Experts of a small language model: width 224, 518M tokens.
Below are experts of layer 9 (counted from 0) of a mixture-of-experts language model. Rows are named router (the router's row for the expert), gate (a neuron's input weights, with its number), up (a neuron's input weights, with its number), down (a neuron's output weights, with its number) and show model dimensions 112-167. Each number is 50 + 15 x the weight over its row's rms, rounded and kept within 0 to 99.
After each expert's rows: a language model's description of what the expert responds to. This comes from a sample of Wikipedia text that the model never trained on.

# expert 62
router:55 66 41 64 33 73 51 40 74 56 61 38 57 71 45 53 67 41 75 52 71 75 31 34 40 62 76 61 63 47 31 62 44 54 62 41 59 63 77 61 32 71 25 36 55 60 48 48 37 53 55 68 23 52 46 32
gate0:36 45 43 67 62 66 50 50 39 45 51 77 65 32 38 63 24 36 48 10 29 48 45 43 73 31 44 61 64 53 71 39 53 34 36 53 22 50 63 33 43 74 42 54 49 65 65 57 24 36 55 22 86 66 89 55
up0:56 38 61 30 35 58 32 68 73 37 49 27 32 59 69 37 58 61 59 61 51 55 55 50 52 67 36 18 49 42 51 59 59 80 78 70 64 46 23 56 31 52 53 64 62 21 53 47 91 35 42 69 47 47 27 44
down0:56 42 49 52 58 53 52 72 53 74 34 51 62 96 75 43 51 59 57 70 52 40 55 25 28 38 37 37 19 61 44 66 44 58 58 48 19 24 86 34 48 50 62 27 49 41 46 40 37 51 48 70 22 64 55 47
What it handles: Full stops and semicolons ending sentences or table cells, often merged with the word's last letters, as in y., es., ".

# expert 16
router:56 39 50 62 64 37 35 67 67 74 32 15 58 35 37 49 39 63 58 56 61 64 68 65 72 67 61 51 67 46 80 67 71 43 56 50 49 67 55 48 76 55 21 45 47 40 55 52 55 52 65 65 58 37 46 36
gate0:29 33 46 48 54 49 69 47 40 59 33 43 36 55 39 45 57 63 54 51 65 73 46 51 64 39 48 54 57 45 25 46 89 58 67 28 57 32 51 42 52 51 47 37 66 71 57 45 40 45 34 19 60 27 73 56
up0:55 48 57 75 46 25 28 62 51 49 45 69 47 62 71 38 39 22 33 61 32 32 62 51 38 61 58 56 43 83 59 30 36 42 51 62 35 46 47 36 37 55 56 53 46 45 35 76 35 33 69 37 34 48 61 48
down0:57 32 47 53 42 67 45 73 57 53 78 56 45 20 37 68 68 31 35 49 47 44 38 52 69 50 08 89 49 61 56 36 43 17 34 44 46 53 54 67 19 40 59 46 33 47 51 82 53 49 33 79 46 31 60 62
What it handles: Word-initial or internal pieces like ra, ro, che, bro, often after a single consonant, in names and common words: st-ro-ke, dra-wn, tongue-in-che-ek.

# expert 44
router:40 51 82 50 33 70 56 31 63 32 67 37 58 48 57 05 20 56 59 52 42 61 30 31 42 59 52 43 69 45 74 65 25 48 31 48 35 42 39 67 32 60 24 70 50 54 44 46 56 53 81 43 66 47 61 56
gate0:23 57 51 43 39 56 60 56 66 46 58 45 75 51 51 25 43 45 59 51 15 42 73 58 24 52 45 65 74 50 59 33 51 57 47 96 26 36 45 55 60 28 53 68 58 92 28 41 72 13 35 57 55 52 46 58
up0:50 48 65 34 39 39 48 51 33 31 59 55 50 54 45 58 29 57 52 31 51 35 49 60 33 54 12 21 59 43 51 49 49 00 56 65 37 81 58 44 47 37 61 58 37 59 62 40 45 34 59 52 67 46 35 64
down0:49 49 54 41 33 74 46 61 60 34 35 58 57 82 54 30 55 35 37 25 61 49 66 59 64 31 56 89 36 52 66 47 83 44 39 66 39 46 55 56 34 16 32 59 54 73 24 52 55 39 74 54 49 65 40 58
What it handles: Number words and digits for quantities, scores and ranks in prose and sports tables: six, five, 100-episode, 20th pick, 1,000th.

# expert 59
router:63 82 39 61 72 80 38 72 34 63 69 72 40 25 47 32 42 50 69 47 53 22 36 35 49 70 55 39 27 59 32 60 65 37 45 28 64 63 37 23 37 53 70 51 36 57 40 67 30 36 47 26 41 45 44 38
gate0:70 51 55 43 34 47 45 60 58 12 43 49 31 48 74 38 73 59 25 26 28 42 74 31 54 38 57 68 51 69 49 32 26 49 46 67 54 38 53 49 50 33 60 32 84 62 63 47 47 39 49 23 28 42 52 64
up0:57 49 70 48 31 60 40 72 53 29 48 46 37 36 54 36 69 45 41 24 56 33 84 37 56 56 46 53 47 54 44 26 18 51 55 64 54 41 69 51 61 65 59 41 62 80 64 49 36 44 53 47 38 09 64 74
down0:72 78 33 55 36 74 51 52 55 42 26 46 36 47 60 29 80 43 49 54 58 35 58 68 45 52 53 49 66 33 48 64 26 39 53 39 79 27 40 41 38 60 35 29 35 50 38 28 39 35 56 77 68 48 34 42
What it handles: The article the after prepositions like of, in and with, plus possessives his, their, its, 's and capitalized The.

# expert 4
router:60 03 56 36 66 51 50 57 49 40 40 67 42 43 83 58 33 58 53 46 43 57 57 71 29 87 42 56 22 55 71 43 54 57 75 48 33 38 47 49 40 31 48 58 51 35 46 41 33 41 49 35 32 52 80 34
gate0:55 61 35 41 46 51 53 42 50 79 49 29 28 33 35 42 43 67 27 06 65 35 55 43 55 62 49 32 68 44 47 88 52 53 47 36 65 47 41 75 27 61 30 54 36 59 29 38 36 41 59 31 55 74 73 67
up0:35 70 72 51 24 52 44 46 44 33 62 67 56 61 51 59 54 43 66 88 44 61 61 45 56 31 42 64 33 61 69 43 38 35 48 73 58 54 38 35 81 46 53 36 81 50 77 55 64 57 46 64 48 20 18 18
down0:31 65 49 75 32 32 47 43 59 65 60 38 62 35 45 40 34 41 34 42 49 21 50 67 89 41 59 29 45 27 45 42 64 42 66 65 74 32 72 46 85 39 61 79 53 80 56 72 63 45 48 40 79 17 19 30
What it handles: Given names or their word-piece endings in person names within lists, tables and credits, such as David, Robert, Andre-as, Col-in.

# expert 24
router:38 44 47 69 31 58 40 49 28 72 45 43 79 34 41 37 29 21 50 83 37 43 61 15 26 57 67 45 35 73 37 34 39 52 44 51 54 54 29 36 28 57 55 30 40 68 71 39 85 59 65 77 31 32 24 56
gate0:75 51 49 38 82 46 77 85 51 47 58 74 34 30 20 35 38 45 36 85 69 42 40 29 56 61 61 28 56 77 54 47 76 82 63 22 28 50 25 64 31 63 78 58 48 50 77 56 54 51 43 49 57 66 48 43
up0:77 43 44 64 50 26 56 65 51 48 46 39 33 40 70 53 59 24 89 65 66 55 57 50 40 24 54 43 31 45 51 53 68 54 76 60 57 26 40 32 62 49 50 71 50 53 55 80 61 65 40 45 68 42 53 65
down0:96 55 36 33 86 52 18 57 53 53 43 56 50 42 53 58 31 68 73 72 52 50 16 46 63 56 61 64 43 63 52 49 41 53 31 54 42 43 72 18 57 27 53 59 66 60 53 59 35 65 39 62 40 45 62 41
What it handles: Tournament and championship words and surrounding list dashes or pipes in sports results, such as Olympic, FIFA, World Cup, Women's.

# expert 51
router:61 00 30 62 48 14 53 68 59 16 29 56 46 26 30 48 46 49 30 31 59 26 53 70 60 68 48 49 51 62 56 22 57 56 36 62 43 64 54 05 32 75 67 44 56 53 89 56 55 62 64 69 45 62 59 48
gate0:45 50 44 81 46 46 51 76 58 42 42 53 34 35 50 64 35 46 58 45 51 35 66 58 43 36 15 69 78 11 35 77 36 68 64 54 64 40 59 41 74 55 52 63 42 49 45 37 84 34 48 29 72 26 57 45
up0:23 53 39 33 57 73 28 46 21 50 61 58 62 61 68 68 53 35 61 55 64 81 42 34 51 53 43 59 33 72 54 35 62 67 69 37 38 19 32 46 31 50 40 38 57 54 32 35 42 39 36 76 35 63 39 80
down0:56 49 54 72 52 24 57 35 62 60 52 45 46 44 49 33 41 31 52 21 49 42 72 39 68 43 77 41 68 46 51 44 43 36 63 42 68 77 44 60 68 70 28 43 46 46 46 45 55 71 31 50 59 51 46 69
What it handles: Pieces of transliterated Asian and Middle Eastern place and personal names, such as Fu(j)ian, Ta(ichung), Ch(iy)oda, Ch(ong)qing, Pak, Kh.

# expert 0
router:33 28 44 35 27 59 42 74 39 53 52 74 46 40 55 68 42 25 43 51 21 62 42 59 49 53 27 59 51 31 66 40 23 65 43 79 66 70 32 39 46 58 64 63 54 74 67 60 76 72 50 41 45 57 73 70
gate0:71 46 53 65 58 40 61 49 50 39 43 76 10 57 79 47 39 40 44 58 40 41 26 43 64 38 16 50 39 35 57 29 42 50 23 45 85 45 32 55 66 69 56 75 52 24 52 65 47 49 24 61 32 47 57 61
up0:60 47 54 70 57 27 57 55 47 64 43 44 60 64 75 34 48 16 41 67 55 38 55 42 38 59 33 73 46 42 52 28 38 35 35 48 88 32 14 35 65 32 44 34 47 14 91 58 72 72 37 70 55 53 30 29
down0:67 88 60 31 58 46 52 58 33 34 80 52 20 77 59 61 38 68 80 44 56 74 40 50 54 48 22 64 49 33 43 74 28 41 37 47 73 45 38 45 56 62 31 43 20 49 33 50 53 54 35 72 47 58 46 34
What it handles: Word-initial capital pieces in sports text, such as team codes, positions and table cells like B(RA), p(itcher), R(ushing).

# expert 31
router:30 73 68 29 57 81 33 62 68 60 72 43 31 57 53 19 44 24 60 36 44 57 52 57 27 72 39 52 51 42 40 72 41 57 55 48 67 59 38 84 65 37 37 64 27 32 50 21 64 34 28 59 34 67 30 64
gate0:83 42 68 61 52 66 41 75 54 49 58 57 50 55 38 28 32 51 68 55 77 55 60 64 33 28 72 72 25 54 56 67 35 44 53 35 39 42 40 41 27 55 57 53 46 42 34 26 45 41 45 47 38 44 50 68
up0:08 65 65 42 38 51 44 41 58 51 61 52 71 44 33 19 41 32 47 64 62 51 46 45 71 76 36 73 85 24 44 34 44 64 45 45 63 44 52 58 45 43 45 67 52 43 55 23 54 52 59 57 58 41 51 53
down0:65 49 53 75 18 64 76 58 60 49 19 58 42 41 63 30 70 54 50 60 73 49 29 51 59 41 30 55 57 34 41 33 50 45 48 42 49 62 63 53 39 65 77 46 54 37 38 38 50 77 31 72 65 63 11 35
What it handles: Pipe separators after a name or score inside sports, race and roster tables, as in L 51–71 |, Ronnie Thomas |.

# expert 11
router:57 33 48 17 32 35 66 35 43 48 49 49 73 33 51 75 75 42 36 55 35 53 68 72 59 45 55 54 34 65 35 70 45 63 34 53 53 46 44 26 53 51 60 68 51 82 49 51 32 65 58 72 40 29 35 72
gate0:38 60 57 68 22 41 49 55 60 33 55 58 26 61 51 47 69 43 48 59 31 46 44 38 37 70 51 53 48 59 48 70 53 37 18 04 65 41 66 67 41 43 37 16 39 32 87 49 47 66 55 59 44 38 38 52
up0:45 60 61 49 77 52 51 40 48 56 57 30 41 26 48 56 50 63 52 53 49 74 72 32 51 68 46 06 73 44 58 39 56 61 61 70 39 61 30 48 23 41 53 63 62 50 65 58 48 56 58 52 51 65 57 33
down0:59 32 43 73 54 51 55 49 61 21 86 64 58 47 51 46 33 18 61 40 64 80 69 40 14 30 51 36 77 68 62 53 53 40 68 37 39 41 47 38 41 66 84 53 45 52 60 55 74 41 57 44 38 48 69 22
What it handles: Single consonant pieces t, p, f, m and capitals T, F, P, St, Mont inside or starting rare names and technical words (Downtown, Whittier, Montague).

# expert 28
router:52 20 60 49 41 57 51 62 57 35 34 39 43 32 23 60 41 48 47 39 28 33 62 54 42 19 45 44 21 62 61 40 41 67 67 57 50 41 65 17 47 36 88 54 79 72 25 65 16 63 67 49 28 59 75 53
gate0:64 36 36 83 56 22 47 73 45 23 47 32 79 41 50 22 35 61 44 40 34 57 55 38 54 52 39 60 38 82 59 44 30 26 72 31 29 29 43 39 42 46 74 53 53 24 10 66 36 53 49 33 54 57 59 72
up0:17 52 56 60 35 43 29 73 37 48 37 20 43 45 38 57 36 61 52 59 52 58 81 48 59 67 64 48 37 47 34 38 37 45 53 38 36 24 65 33 35 53 92 61 47 43 45 51 28 71 62 37 42 64 63 00
down0:39 54 50 41 54 76 54 39 37 44 53 27 48 73 52 45 11 86 57 43 44 43 40 40 35 25 60 46 42 61 53 44 30 69 46 82 60 33 53 75 52 37 36 62 65 55 54 62 39 63 32 47 42 61 25 35
What it handles: Opening capital letters or syllables of words after the, a, of or a country code, such as ro-les, rec-ipient, cap-acity, V-iktor.

# expert 50
router:64 56 42 45 59 58 63 46 62 21 48 43 51 75 21 69 64 45 54 67 67 61 50 52 74 61 34 73 58 72 56 64 53 32 45 57 69 66 30 44 23 36 49 44 42 32 48 76 70 55 21 26 71 36 69 63
gate0:51 42 48 64 67 53 22 67 48 34 70 27 39 42 35 56 44 17 53 76 28 80 43 32 09 62 29 61 34 71 39 56 59 33 55 47 47 43 29 31 26 12 52 48 66 66 42 53 38 60 58 45 53 41 45 58
up0:57 42 63 63 49 55 30 61 38 35 74 29 38 49 19 45 63 31 35 68 41 70 54 36 16 50 29 47 51 72 35 56 58 33 37 69 44 33 46 28 43 14 55 40 56 59 45 52 46 62 51 37 54 46 53 55
down0:29 78 50 27 45 60 62 47 60 28 23 55 48 39 31 44 55 39 54 68 51 59 68 66 43 50 48 74 52 88 59 68 47 30 41 53 76 67 52 35 41 50 31 41 51 43 46 57 45 31 35 54 43 36 58 62
What it handles: Adjective endings and stems such as -ic, -al, -ical, -ular, -ary, and words like local, national, political, social, religious.

# expert 13
router:58 48 57 59 16 32 44 27 21 57 48 42 31 53 67 39 26 68 51 61 78 52 45 25 45 64 57 53 53 37 70 49 53 35 45 48 28 80 39 58 68 48 65 49 69 48 73 28 37 65 54 54 28 44 63 35
gate0:88 54 39 88 49 43 51 18 71 51 48 53 40 66 49 62 32 59 65 72 54 55 45 42 44 79 65 48 39 11 63 32 68 55 40 39 39 58 43 54 45 49 37 32 47 68 59 48 35 44 49 55 49 87 32 39
up0:66 46 38 64 40 52 29 12 46 46 71 61 52 79 87 47 13 51 46 70 36 70 12 51 43 49 38 14 32 19 66 61 69 53 66 40 19 63 27 52 23 78 43 33 38 66 44 37 42 53 38 56 50 63 44 41
down0:45 69 80 49 43 41 65 53 29 65 75 51 61 66 33 42 62 50 62 46 56 54 65 24 50 30 55 58 59 47 39 46 39 24 56 44 23 70 36 40 47 24 48 73 50 58 53 34 54 29 64 61 54 49 65 67
What it handles: Final pieces of city, region and country names in locations, infobox and results-table entries, as in Yekaterin-burg, Istanb-ul, Chenn-ai, Italy.

# expert 43
router:48 47 25 66 46 44 54 60 43 53 66 59 34 21 46 60 74 32 51 37 62 19 55 43 55 57 42 55 42 70 23 44 65 30 68 26 58 52 36 23 47 61 77 49 64 81 89 63 40 40 33 38 26 58 68 75
gate0:68 52 48 48 63 71 56 49 36 46 49 50 47 63 38 73 48 42 69 66 65 65 55 43 57 63 46 30 50 51 45 31 57 41 10 52 55 48 26 31 27 28 48 34 25 65 60 56 40 46 64 58 37 58 27 42
up0:24 52 54 32 58 41 74 53 59 46 67 35 45 62 43 68 40 75 42 56 60 85 54 55 43 36 51 52 58 33 58 77 30 52 65 50 52 47 42 71 66 37 22 47 49 54 31 85 61 18 13 34 40 64 58 58
down0:47 99 55 52 73 47 50 50 55 36 35 48 55 45 57 46 59 55 53 52 27 25 33 34 31 56 47 45 50 52 36 43 42 42 74 23 39 63 38 16 20 36 54 28 43 67 60 16 58 43 77 22 23 66 35 34
What it handles: Colons, dashes and equals signs ending field labels in infobox lists, as in Type:, Denomination:, - List of; also the first word of a lead sentence.

# expert 6
router:70 69 60 44 61 48 71 56 52 67 53 58 45 42 34 47 27 46 67 56 49 72 40 65 29 32 77 60 44 35 41 51 57 36 33 67 39 56 39 82 47 35 44 38 49 57 45 46 48 73 32 28 66 74 41 38
gate0:39 48 50 65 62 44 34 18 48 44 55 47 43 30 53 37 66 33 28 48 54 13 48 19 22 73 40 49 22 51 68 47 42 44 55 52 79 36 39 53 29 75 42 55 44 39 37 37 45 55 21 56 59 54 40 73
up0:07 42 30 14 47 66 41 72 34 37 65 41 53 41 17 48 64 62 42 15 75 48 79 43 59 71 52 39 38 32 61 63 34 46 64 53 56 61 70 66 62 68 33 45 49 34 45 42 67 43 51 60 50 54 62 45
down0:24 30 73 66 61 69 31 40 79 64 51 28 65 49 37 57 67 40 18 60 48 67 49 38 41 51 25 62 39 68 43 37 39 26 42 66 51 53 63 41 56 54 40 57 40 41 53 53 51 26 52 44 43 55 51 43
What it handles: Opening quotation marks before titles or quoted phrases, plus first tokens of table cells and line breaks in lists and tables.

# expert 20
router:58 59 46 45 42 55 65 58 49 63 45 31 73 66 52 50 58 68 78 75 47 48 74 36 43 34 50 58 61 43 32 83 50 37 44 60 29 62 59 53 66 60 35 08 39 78 22 23 50 21 50 42 59 50 75 50
gate0:34 58 59 22 81 21 54 59 32 59 42 45 54 65 55 63 59 52 52 66 28 71 67 52 72 38 26 65 69 26 44 42 52 43 61 68 59 63 13 43 56 44 59 51 34 27 80 37 61 59 35 66 59 72 51 44
up0:44 60 42 42 56 25 48 72 32 46 55 82 38 55 25 52 64 49 57 55 62 68 54 42 35 55 37 67 58 43 63 55 31 54 54 56 51 51 51 46 52 58 54 75 39 23 55 58 53 49 63 47 56 45 61 58
down0:42 67 45 29 50 56 46 68 42 51 55 45 33 53 60 46 58 62 70 55 50 85 50 41 41 36 66 80 39 38 63 61 49 72 51 59 40 51 42 23 56 60 41 45 35 73 41 56 56 28 77 35 31 55 43 51
What it handles: Wiki section-heading markers (==History==, ===), table pipes and separator rows, and the line breaks or full stops that close headings and rows.

# expert 33
router:74 56 52 49 63 37 64 26 48 61 71 55 52 82 44 40 75 48 38 29 23 51 66 52 43 45 31 71 44 64 32 47 52 70 54 14 53 34 46 45 54 76 71 60 42 46 61 53 42 73 63 47 58 80 45 41
gate0:51 20 36 53 24 76 56 47 69 63 65 59 56 48 44 45 61 16 69 56 33 32 43 39 60 99 27 68 53 34 49 31 79 47 50 70 24 21 54 45 53 69 47 22 58 34 39 63 30 47 34 40 53 58 48 83
up0:47 30 40 58 42 33 45 58 48 89 50 32 53 57 38 82 35 59 73 51 34 53 63 54 70 84 59 71 61 44 57 23 70 37 59 64 50 55 83 40 64 57 30 35 30 58 56 47 36 34 49 53 63 60 25 72
down0:40 87 51 77 46 45 57 47 57 61 61 16 42 34 55 40 33 60 55 53 50 36 38 29 56 27 48 48 41 64 22 40 55 21 37 46 40 61 49 56 67 32 40 22 53 52 61 82 42 54 19 56 59 30 46 69
What it handles: Lowercase s, p, w and similar first letters that begin a split word, such as s(essions), s(auce), p(lea), p(en), also quoted titles.

# expert 26
router:61 27 53 57 45 58 59 51 69 61 60 44 64 50 66 51 52 59 48 63 24 60 27 37 42 43 66 53 60 36 64 17 45 77 60 69 41 73 74 38 30 47 35 58 72 86 63 34 66 59 67 39 69 45 61 51
gate0:52 45 42 90 56 50 60 51 75 57 64 40 19 79 36 59 55 45 64 58 29 63 41 56 70 73 81 59 32 42 57 63 49 47 50 58 40 51 27 36 40 63 52 47 29 46 33 50 49 61 52 46 61 52 43 36
up0:49 45 63 65 36 46 58 55 60 47 50 57 62 44 20 52 52 44 41 64 41 48 54 37 41 36 50 62 36 38 46 52 41 70 73 56 34 35 54 48 74 55 60 35 58 66 50 59 45 39 58 67 57 25 63 37
down0:60 47 43 26 49 55 49 35 26 75 59 67 63 39 45 55 42 80 23 46 50 30 55 50 55 42 52 46 64 21 59 23 44 75 45 65 56 65 31 44 53 60 28 49 51 52 39 49 54 63 40 37 62 57 50 43
What it handles: Numbers in tables and infoboxes, especially year prefixes like 197, 198, 196, coordinates, and unit conversions in brackets such as (32.70 sq mi).

# expert 10
router:52 68 64 41 26 21 61 56 56 30 67 29 51 22 41 72 51 32 74 70 78 46 65 16 71 64 32 55 53 43 40 73 49 71 36 52 47 57 46 79 57 47 20 58 32 50 52 49 57 66 37 42 77 65 52 57
gate0:21 50 36 33 61 37 26 42 69 56 45 55 62 68 41 39 20 52 32 70 51 26 40 39 30 46 24 21 38 40 38 60 39 45 63 33 41 53 55 53 40 70 50 44 41 19 29 57 57 50 26 49 48 76 49 56
up0:53 53 38 65 66 49 46 54 73 44 43 50 60 62 55 41 24 52 52 57 53 49 39 32 35 27 42 18 56 46 54 73 55 72 70 61 17 53 22 47 46 36 59 27 17 67 51 35 39 65 73 31 57 74 37 41
down0:63 48 59 43 41 43 62 73 61 72 64 55 68 40 28 27 39 33 76 29 64 51 37 32 61 60 46 42 53 62 50 62 15 42 52 33 35 29 56 70 65 52 41 56 44 32 29 63 78 22 49 56 56 86 42 44
What it handles: Pipe separators and numbers inside numeric data tables such as league standings, election results and race stats, e.g. | 0; 1; Yes.

# expert 46
router:41 74 49 45 48 43 47 75 44 64 80 62 43 62 39 61 42 57 77 22 67 51 71 49 56 35 36 78 49 34 30 60 35 40 35 62 50 65 31 23 48 77 39 45 36 52 54 58 28 39 32 53 40 73 82 44
gate0:45 40 34 48 62 58 52 26 45 42 51 50 42 71 29 79 54 49 53 32 40 61 50 41 61 44 81 63 07 45 52 52 43 44 59 50 54 56 24 43 55 74 63 45 76 87 53 56 51 67 63 18 50 56 44 72
up0:37 62 39 62 38 21 54 60 47 53 62 47 38 42 23 44 30 45 63 67 64 79 25 46 45 63 08 45 48 44 43 38 58 24 47 72 68 25 40 43 58 39 71 57 62 36 56 53 44 27 29 82 33 43 27 45
down0:69 53 54 47 19 58 65 53 48 67 62 41 52 66 38 34 39 51 72 54 77 65 51 58 39 56 52 26 42 52 55 60 38 47 58 64 40 37 67 66 52 79 77 56 64 27 56 31 69 44 61 45 45 16 43 15
What it handles: Function words opening parentheticals or appositions, such as (al-so known as, (feat-uring, (born, (f; also joined, became, named, defeated.

# expert 38
router:35 64 17 45 53 72 53 50 47 65 30 49 41 81 51 74 26 47 59 84 84 47 59 38 51 32 31 33 49 51 75 47 46 37 22 45 51 69 47 51 29 64 41 43 26 45 43 38 65 37 62 39 38 23 25 76
gate0:54 38 19 71 47 46 79 46 40 41 48 44 49 49 46 49 36 92 30 54 38 59 70 81 35 41 45 10 50 50 52 59 56 40 61 63 51 68 65 29 50 55 62 46 47 87 34 56 40 67 55 51 46 46 50 30
up0:35 50 46 83 19 49 59 66 32 43 24 33 49 47 63 41 49 79 46 66 76 54 49 69 33 57 67 41 22 38 70 53 50 37 51 68 67 63 47 43 47 45 73 49 33 59 30 61 50 61 64 55 42 58 40 32
down0:48 46 55 48 21 49 77 66 47 26 48 34 50 44 40 37 48 43 29 62 58 29 35 30 58 48 66 61 36 28 74 33 70 51 27 65 50 46 69 40 57 46 76 43 47 57 46 22 21 54 51 63 59 57 37 28
What it handles: Word endings like -ing, -ation, -ment, -og, and sport or transport words like Championship, Racing, Cup, Olympic, Railway.

# expert 57
router:69 30 72 52 73 32 71 71 26 30 50 67 53 67 35 38 80 51 44 51 45 52 50 38 39 43 36 39 40 45 75 54 50 52 37 55 40 34 71 60 45 33 58 58 48 68 45 45 42 37 62 65 74 52 29 50
gate0:77 45 45 41 47 54 50 56 63 64 77 68 60 45 37 90 65 41 48 68 30 66 44 40 28 40 46 31 65 55 26 28 27 36 21 82 61 88 51 37 16 38 28 24 54 80 53 63 32 38 53 66 66 63 36 56
up0:50 75 63 25 29 65 56 52 29 44 50 73 38 44 44 52 51 52 57 39 47 42 61 60 49 59 38 68 51 29 44 68 60 71 60 39 84 34 73 57 81 50 58 65 62 46 73 59 18 32 58 60 31 55 31 50
down0:33 45 45 52 56 38 11 59 59 53 44 80 54 63 60 47 37 80 63 84 51 33 28 45 74 41 43 35 40 54 33 63 52 39 55 62 27 46 57 80 70 13 31 34 45 65 49 55 41 47 49 75 29 68 35 42
What it handles: Lowercase first pieces of common abstract nouns and verbs, especially m, t, ag, det, cont, as in m(emories), m(isinformation), stud(ies).

# expert 52
router:50 39 48 31 52 48 47 61 26 40 49 61 54 50 62 75 10 62 62 44 54 52 45 62 53 35 59 45 39 47 76 58 60 37 75 37 31 42 33 45 61 31 78 77 50 41 57 43 46 39 57 80 56 24 59 59
gate0:65 38 23 50 93 65 64 69 53 47 39 83 17 43 32 89 78 27 47 07 47 31 67 53 29 53 31 45 68 53 68 47 57 77 68 72 52 58 53 30 48 49 32 46 25 44 46 57 88 41 59 58 40 36 44 57
up0:39 52 63 65 30 54 60 56 62 36 56 38 57 46 61 23 46 57 38 64 29 20 51 47 62 76 55 59 53 56 62 47 54 47 70 59 59 57 45 44 34 58 47 41 44 05 38 46 37 89 36 41 23 74 47 31
down0:73 43 74 31 30 26 56 65 38 67 66 46 38 41 59 47 37 81 47 65 43 70 45 46 34 67 70 80 62 36 70 54 51 42 33 57 36 37 46 55 41 62 38 56 42 51 63 13 39 48 61 41 73 33 29 44
What it handles: Final pieces of surnames in lists, tables and sports results, such as -son, -ić, -ez, -ov, -berg, Ort-iz, Savelie-v.

# expert 25
router:23 52 48 60 34 50 49 37 38 56 45 45 51 43 73 62 29 71 55 43 65 68 41 06 52 42 48 49 48 43 95 36 54 28 68 57 28 35 49 65 65 56 53 46 51 58 62 59 37 54 41 51 15 47 55 37
gate0:56 55 46 67 37 28 51 29 46 38 30 49 66 48 49 33 35 66 79 73 47 50 33 54 41 49 67 74 38 40 59 16 49 59 81 50 42 41 46 53 55 31 46 37 40 68 87 54 68 52 81 73 41 48 56 39
up0:60 53 46 65 48 21 31 27 47 52 00 45 32 44 60 33 30 77 51 54 54 47 29 53 36 39 54 59 43 30 53 36 37 61 42 30 37 46 86 51 61 59 62 41 42 49 61 41 50 63 86 58 41 36 70 47
down0:47 71 35 80 49 42 65 26 56 81 46 24 65 37 34 65 37 41 51 38 45 63 62 23 35 57 67 57 40 39 46 55 31 06 65 58 49 07 36 31 31 68 47 58 59 53 41 51 75 43 43 60 51 46 45 59
What it handles: Endings of English-language city and team names, and York after New, as in Louis-ville, Castle-ford, Seatt-le, Shrewsb-ury.

# expert 1
router:48 36 41 80 37 42 45 57 65 29 53 61 44 73 52 37 40 39 39 43 19 62 48 61 68 32 23 36 69 51 67 58 50 53 38 53 72 36 91 47 40 37 57 70 38 47 66 78 31 50 39 39 51 67 51 38
gate0:61 56 51 51 26 08 45 39 48 64 22 56 77 50 85 30 17 47 51 76 67 47 40 60 62 69 78 61 43 45 54 57 48 36 33 24 36 66 41 58 34 65 37 70 44 44 52 27 87 60 50 51 84 35 25 68
up0:72 45 64 31 41 55 29 56 51 55 06 45 53 55 49 45 33 34 59 65 50 65 34 62 59 82 36 42 70 67 62 48 60 34 32 55 57 67 69 47 42 45 32 79 51 77 46 42 54 42 64 48 59 49 36 61
down0:72 67 46 50 47 42 58 50 31 62 68 40 44 84 33 42 50 38 38 46 61 58 44 48 59 60 35 49 52 49 57 28 53 54 52 72 49 42 36 73 50 41 54 55 64 15 61 42 47 66 61 43 44 43 26 54
What it handles: Opening pieces of ordinary common nouns cut into several tokens, as in dist(ricts), fin(ances), tit(les), ex-amp(les), manus-cript.

# expert 45
router:72 74 72 66 76 67 54 67 46 31 45 33 48 40 48 50 57 53 32 59 31 60 24 52 59 13 47 52 20 47 44 61 38 50 31 42 61 29 54 71 50 51 42 25 52 78 48 50 28 60 73 51 53 31 49 43
gate0:61 50 48 81 34 45 42 42 41 33 56 48 61 50 92 56 37 81 46 36 63 33 31 32 50 39 34 23 35 49 47 62 49 82 35 18 41 36 50 61 27 29 58 44 66 64 55 64 48 58 67 72 62 38 32 50
up0:08 46 51 33 71 44 48 48 46 51 69 23 57 57 28 35 60 39 62 63 34 63 45 57 32 68 51 46 71 52 57 52 74 14 69 72 54 69 11 42 50 64 48 46 19 37 52 28 63 77 38 67 42 73 48 53
down0:60 56 30 76 50 75 45 26 53 30 61 41 62 32 51 45 50 42 40 52 60 45 52 61 32 55 60 39 57 63 57 61 41 43 42 57 64 51 73 59 38 47 47 52 36 51 66 60 66 55 45 61 49 65 65 28
What it handles: Commas and comma-bearing word or number endings that close a list item or clause, such as 1951, ), names e, and dep(loyed).

# expert 19
router:63 56 46 44 43 62 65 31 42 21 37 24 50 74 59 76 45 63 70 63 56 78 38 27 68 41 35 40 56 28 59 72 24 36 40 55 45 24 42 80 33 38 26 22 51 52 32 45 36 28 59 71 56 75 48 75
gate0:30 44 48 58 45 24 48 37 49 24 54 51 63 60 50 42 58 64 20 38 35 28 70 44 44 65 72 52 52 26 57 50 55 48 48 56 51 53 29 53 20 50 43 41 71 52 49 49 57 69 45 34 30 52 51 69
up0:51 62 16 52 38 53 41 23 72 23 37 27 37 61 63 49 63 55 42 49 57 40 44 54 32 57 70 37 34 29 66 53 52 58 31 46 47 52 35 77 32 46 36 35 41 41 39 43 38 51 46 50 30 61 59 58
down0:70 76 31 42 61 61 31 76 45 57 45 43 39 93 57 54 64 46 64 66 61 51 52 56 70 46 46 53 63 43 70 37 25 68 50 26 57 46 39 72 55 54 32 57 68 33 26 42 63 52 47 47 37 58 44 61
What it handles: Last pieces of abstract or plural nouns ending a noun phrase before of, in or a period, as in pandem-ic, cris-is, att-ention, movement.

# expert 29
router:47 53 59 56 42 46 47 68 60 54 59 38 77 56 67 49 58 42 62 62 63 41 73 30 41 26 56 57 81 49 53 57 74 39 46 66 59 54 19 37 52 26 42 39 28 61 71 52 42 76 31 17 52 54 22 69
gate0:67 52 22 55 46 43 57 26 43 42 68 55 62 59 55 39 37 57 45 55 38 71 44 40 44 40 57 55 54 48 38 60 34 54 61 54 48 36 42 44 50 30 68 80 22 39 59 77 44 58 50 54 72 45 31 57
up0:32 38 87 52 35 83 61 76 76 51 33 66 31 44 26 45 56 34 55 79 60 34 48 43 43 65 56 62 41 40 56 40 47 52 40 48 52 55 55 54 42 73 51 25 64 31 62 36 48 33 57 47 38 61 58 54
down0:64 29 34 59 32 54 35 29 55 50 66 34 43 59 38 48 47 38 57 45 69 52 61 40 23 55 48 13 43 47 67 63 82 48 51 45 23 49 41 47 65 67 42 50 69 48 49 41 41 39 37 28 41 66 61 47
What it handles: Header words in infoboxes, tables and section titles, such as Team, career, Personal, See also, Occupation, and slashes in "Years: Team / Apps".